Below are experts of layer 3 (counted from 0) of a mixture-of-experts language model. Rows are named router (the router's row for the expert) and show model dimensions 0-127. Each number is 500 + 25 x the weight over its row's rms, rounded and kept within 0 to 999. Numbers have three digits each.
After each expert's rows: a language model's description of what the expert responds to; "mostly gets" lists some tokens that are sent to it at least half of the time. This comes from a sample of Wikipedia text that the model never trained on.

# expert 54
router:518449510466518507557553496522500507503477496515496491531485496513526478521536446576483462514468541510484471486503524464495472523461499485467530506475495537506478460476490541487528467531475480483520501507473493493477523476553523498514503516473528537473497487476480487484482525516472519520450518509487474478488507509534486532483496473474489480563537476481503495515491509509506480504511
What it handles: th/dr word fragments
mostly gets: "dr", "th", "ax", "histor", "unn", "oth"

# expert 16
router:483514480515521532555492496484510505489443540521502462443494471538511497534494470507440486489467543451466482506499478494494520481463480479470482493477484539526481496509454519497543520528504507471506478548492494472499500455518504457537483505506476512496504511487508487485486528508492484533484509534485486507501498512494478494474536508502465490499546499480553464449469515450508472479501
What it handles: Section-break line endings
mostly gets: "Length ", "Position ", "\n\n", "up", "Year ", "information"

# expert 52
router:518466498462481527555502495538488482528492500521474442496478493553516492505510493531477495494505560487491495501500522453486497499460500476516501531520508475508504486477497480498500452530511495436546528540504526483506496526531517491499424497532517489510559510510499459467479492521480506490481502546535478490516492548520476526473505472518507508536531513525513474487488512484512466481472
What it handles: Bullet list dashes
mostly gets: "- ", "Binomial ", "Spouse", "Genus"

# expert 29
router:510500547468464527525480505533497525478498511483472446515534494521512447492489499518515481501439533448485488512497513494452523490495479467506487499481483517506511514457461491451515500530505507489464525522479501481507521497485504481549482480507496502489554497488505453452460511528450505529498525512525500473481516489493500493512502499452459490511508536519497475465454537440507507472499
What it handles: Noun-forming suffixes
mostly gets: "ation ", "ment ", "tion ", "sion ", "ement ", "fication "

# expert 32
router:510491546508481524522466496493488444492496496485473475531496492510529500489492520515474516492514496492484446475540511455479531502486500475461525469491524488545440472475472488493499510503477469479480524546482476444487486483535507494529470524510480527515502529498490507460490485518478516494491549521532500478483522525487478521479519461490528427515530494546488495491457518459539474479504
What it handles: "As" and naming words
mostly gets: "o", "co", "including ", "az", "called ", "As "

# expert 58
router:482504511447506544515526518521491540511470574532473481478482480504529445506482487513507498518446494498483491497576464483474488502504492494489544506480481497516513514520472449431519491523462459450477528522507514443481502491513511508522454506491519501485480464479503465480475491549502522533501515525509488519502480478520489494478509507509502507514501524538497491511490494480507464485518
What it handles: Table header pipes
mostly gets: "She ", "two", "Year", "Week "

# expert 35
router:491473469485502550477474520543452502545476539510472487514476473497515485469490471525451505529478499452466470518482474493440479506488511481494507508469483491501518481496506505456534499512509469508513515525493499493524530481515497471481488505546508523504513504480493480483445491506529478510486515536532502462514503502491468524462475528526493474528522452484467478479487540479562485493561
What it handles: Mid-name syllables, South Asian/Slavic
mostly gets: "av", "Bel", "Dar", "Jul", "har", "Lar"

# expert 43
router:465493503494513547527493504527474515499489549470455483492534472515529476519533486502493482487471520483499503532530517431472501528504516500504505523485536521523460532492493521469515534490510486495511510540494490448503460464509496479551489513546487543516524523509500488486517481506471493562460519532521507463510510511510470520521499463468452497529501479507488491530444498494525454500519
What it handles: Prepositions after verbs
mostly gets: "On ", "about ", "through ", "around ", "along ", "over "

# expert 51
router:492479499437482528525482544490495498546429505492458485479498473512501460472534477553433514518458520486460461502505498480453496521504500504493501489500517537513478444502505473466495439515496515474507520538531490489476530480497536522496472501524483551509537487501472494482496510513492503489491536543508502487490505521481464522503532525485467477503501475500484505484477479465511482508502
What it handles: Foreign short words
mostly gets: "de ", "De ", "del ", "Me ", "í ", "El "

# expert 7
router:505467522457498516538509534488490487510498503504474498459507479547484456463520468523511441507480515478486503535540483473490496486501499502490524498493502500521470487477493498498549502524482505463490483479481541451467509504507531459512464544543512527493491499519458429481493485506469509518520505469529516490507527468524469531456553504508477486526491524535498475472483490489535446504487
What it handles: Word-final e pieces
mostly gets: "e", "Me", "ine", "ore", "ate", "People"

# expert 27
router:501496500489509541512510464529455534538498502525466478497513483478508473515549456521488483513491497485497437485473471485499530522459510472478548465480515502556501466445488502455528470479502500519482509514507563487485500459513529481496478488517531500530526535476508493409492502493469510520500519530500470506487535468518518495505491528485498496491538528533504479506486511482485496489494
What it handles: Comma after time phrases
mostly gets: "b", "years ", "v", "months ", "cases ", "month "

# expert 18
router:475467477455485539547541530493440532497502540485460490497504450502542490511488494525482524494479518520462486504470504484454500490474496475506539509466533531528456477480486493467529457483535482492537508532528526497493509512479484481523506522501524516528551526504466484461465521528469514533497513507476522469510510506501503513512510476532490502480541485492511490510431503469502489490474
What it handles: Temporal sentence openers
mostly gets: "In ", "until ", "After ", "during ", "before ", "since "

# expert 59
router:485491487476468513519497521532500503510439536476441491503486454506537509487488470544497502503468518467470460465508455501429495479499530467486490491492488512501457478514460503469535500544477506477513535518503517477483486464496494500532459496524512497521518522448507530506490566508495531490468501513478489475443496485463503485523524501508499489516473485491480465502463528480503476510520
What it handles: Negation and adverb pieces
mostly gets: "un", "not ", "ir", "dis", "ig", "Un"

# expert 37
router:439501525522502541508533503527481525523479503512491488497504457497503520492526499489461496499469511438481465478541543455452479510494500476526508519537503517510501497524456510463535509507540452450508503515494519457517484470498480478512489524535509505524527503515501461459480511504501487512508524537500481513515512525513445512468512517486442467490539536522492467534479522498528478489515
What it handles: Mid-word syllables in names
mostly gets: "vocals", "tic", "agon", "mechan", "onom", "acter"

# expert 50
router:517462472478511512523482520543465491509481525513474490512491426504546506481495470510453471538482539485486420472517478442493531483483496488479497506506474493528485484471494502507513467526493503497498486506495505493486495505519506510520490500488507511501524515513506454491458542536468542510489546495508504436526511535552486490477503518447498491506528509489479457529464500474526475505483
What it handles: Line breaks in tables
mostly gets: "|---|---|---|---", "\n", "while"

# expert 19
router:487497526463492530532506463520481470492436500543474472505508476518511483512478423535509501523478518484437484491485467452494487501492526485485517488506533492493485523468465515480542484471488501456460536491502510466486489473531513499548449504490475553486497490482504476483490541501484475544485492502541488492499528523522486498483510510500484465493499475527489466505480514495505454547500
What it handles: Adverbs and pronouns
mostly gets: "also ", "such ", "It ", "named ", "later ", "then "

# expert 5
router:515478536454511515523508533527483498519478491487479432498513456543535457495502456525479496528487541508481510507486482425475552487524508494479486478501513510570513486504485508499519518510511505515483540537515483458509523493506534493504501504518487508455497495528485438458482504552487517520442530506499500449502534506517479510508509504497466489499497490513482476495497532479523479482490
What it handles: Verb-forming word endings
mostly gets: "making ", "create ", "ating ", "ying ", "uring ", "prevent "

# expert 1
router:467495519446497511497487529511483485554482466507495467502489452540474467475489510538487503509464541477475473524517516508477513509478503487474492504425488489524492501502448508487518515514514481503482504507521505460491482479508504493538451494547489496521522502500513458483467526551484483489430515553496522479524530515521521517526510486492499442518511516540482478510475532474503469488489
What it handles: Word-final suffix pieces
mostly gets: "sub", "ending ", "ishing ", "aking ", "ding ", "aked "

# expert 28
router:486498533508497516523487558503471506532505493521460464477489478500475493493487507521458489515484484492465504472483493476514517472488525522522491506474506495546510526475487467471512467567517473471494485499474511444503528507505495510524479495571538509490496502469492467488462573543541527519475517509497533453506542516530491516458501498485496475512505479500548474465495475467493484492483
What it handles: List line ends, inner fragments
mostly gets: "ri", "tri", "=", "pri", "illi", "arrang"

# expert 63
router:504492483471448514512515548506446468537467506499497495497517492544507507474516454519499509515474510491480484493501450474484499481452501503500567512489488488522482527477477510484500523534459502492506507548495507490485498488558525495471409498497519506511522479477487486449461541515508519532469509520503484507482527523515522483508480492482478457521516493503495477518454463516533468471509
What it handles: Quantifiers and adjectives
mostly gets: "first ", "two ", "American ", "most ", "three ", "several "

# expert 26
router:502489489453486525539530524522479490539487514484473468486522483512524480508503470496474529488484530491444492494520457477496519487465477513464535499512529496539491485495469486468538526509479488492516504494501521467443515468517526510519461509548505519456525495496475474464472519535514473545526514506490478487493527541512492540480547488506470498492522515503535525523442526483543452503500
What it handles: Bare digits, no space
mostly gets: "1", "2", "11", "10", "12", "3"

# expert 42
router:482404513482504521523494506532488464537504503529463478472510487479556481474512498498513517483467513479496494491520476493505483475462488498457522518510482500518508490505489525477530480495491491485485540498498531484453534480513513506493481557534492519481526543477501488457460521489496498488468511516533490485520470517522472484467521549498477475540505470502507440534462504469526456493506
What it handles: Capitalized opening syllables
mostly gets: "par", "Par", "Ar", "An", "Mar", "cre"

# expert 4
router:474496489487538528538476484495480564526482493483468470486521483534508487469539474488458505538476482457433479505505452467509545517505518522475507543500499466536461498489521505478521500488509501494494513533532511477515512496517494494522489516523490522499492489462490493491486520515443509572479559518493514506514519495495495491485507459525480494526501503488500496446473508451529452507504
What it handles: Directional and verb prepositions
mostly gets: "from ", "to ", "To ", "reached ", "From ", "towards "

# expert 14
router:460454510429482506545499537507496516503486523505488480465503464503479483451484490573458483512460543475450460511471485486463486513466465505491492498480485504488501506481467477454537481530504469510490488547520528484512508474484517505524474489496503517517529488473474483501479518506501519556477542528479499494488524485486496538515476504478477483514492543502498486516442498478513494487518
What it handles: Plural/name word endings
mostly gets: "ington ", "thers ", "ust ", "ams ", "ls ", "ards "

# expert 21
router:475505521519511513568490494505498540551484485525469471483480478524521495461504458494485507512460494521474475538494505474445509483487538508482552472487498514541512448540504502478523472520521510482493498521531492511504534504539517510488466512498522522526504490478481467513484523518488520523480517534469537448483496543526524509487513497512468473536531502571502480502493511493533456520492
What it handles: Consonant-cluster word starts
mostly gets: "st", "l", "tr", "Tr", "St", "br"

# expert 36
router:510502523477509540553498506478478520516476488507461508504473499489513489495534461498472499553454505498491492503503511464484542483513524483520549509507488477535453447480501510457560506540456486501495545474490527499493465489520498461503494494515513503487527508500472464507507484526504442507456515534519454455522514519573493524482501498459485505524537515496502506495505537485521511505497
What it handles: Common word stems
mostly gets: "years", "arm", "ill", "lab", "success", "year"

# expert 55
router:537490478499518570490516484531491517536468518503474481462487455510530474470539487527486477542497538507462460535495504499487490484494487514481496537511539499560480495495470491470539463529502490479506547496503513479456490492557526503533463519552552524525511515491489451488488518520475515531491507497499497518520509494506460544531516481487498507502490476520499502466468488482510481486467
What it handles: Periods and decimal points
mostly gets: ".", ").", ".\"", "\".", "Clade"

# expert 2
router:458482500474501509519494509513505504514461514521477485495531452521481468478492449527442492534488513460457474522531464461432504514475486484511495511461467535531522505524492483475526463521495512479507535549544510500483530450492495466556483494543514516484562501499505464491476518526509543494469528503487486481493524506500491500478514507473462478497521509511476493505480483486516489489522
What it handles: Word-final pieces, table headers
mostly gets: "Candidate ", "Result ", "Title ", "Name ", "MPC ", "Spacewatch "

# expert 8
router:486504481448517547519506513504462495512503523486463457515526453497547520530519506526487472512478453453491500484560477461498488502519512499478535500484501515508468436462499527493504476504509497495518533505545511479491509466543525474518461490536502513496504535503467483487477513511501495514484552529497471449499548515533486518495530482497515468518514495489473467507445531473498490519514
What it handles: Locative/temporal prepositions
mostly gets: "between ", "within ", "In ", "during ", "across ", "in "

# expert 46
router:513495490470478535508509483512484493520470507502515468490502470522511491471531470527500504539498510494507507532561498525466524479474525510510518506458500519543486502463490510472516513521485506461503497513505513470490560503502522493513459495536521516506546468484484449464462537526514490511468509509498495466514512485512504482506526523471424447509528538492478470526469481446495490483434
What it handles: Adjective endings and adjectives
mostly gets: "ical ", "re", "tional ", "ial ", "national ", "political "

# expert 10
router:515480496469489530534492502545421494544458509487448488499493477510536497487524459521496464508494533470456500489545497446509485488522497498516517462516514508526505499505511510489501497513477521500494525526530528478505481487510505491486465497532529536504504475495455450422457499513513483512477506530493521493500582483528486495511477530513482524512498497479499489453477516488509494475492
What it handles: Of-genitive preposition
mostly gets: "of ", "among ", "Of ", "Among "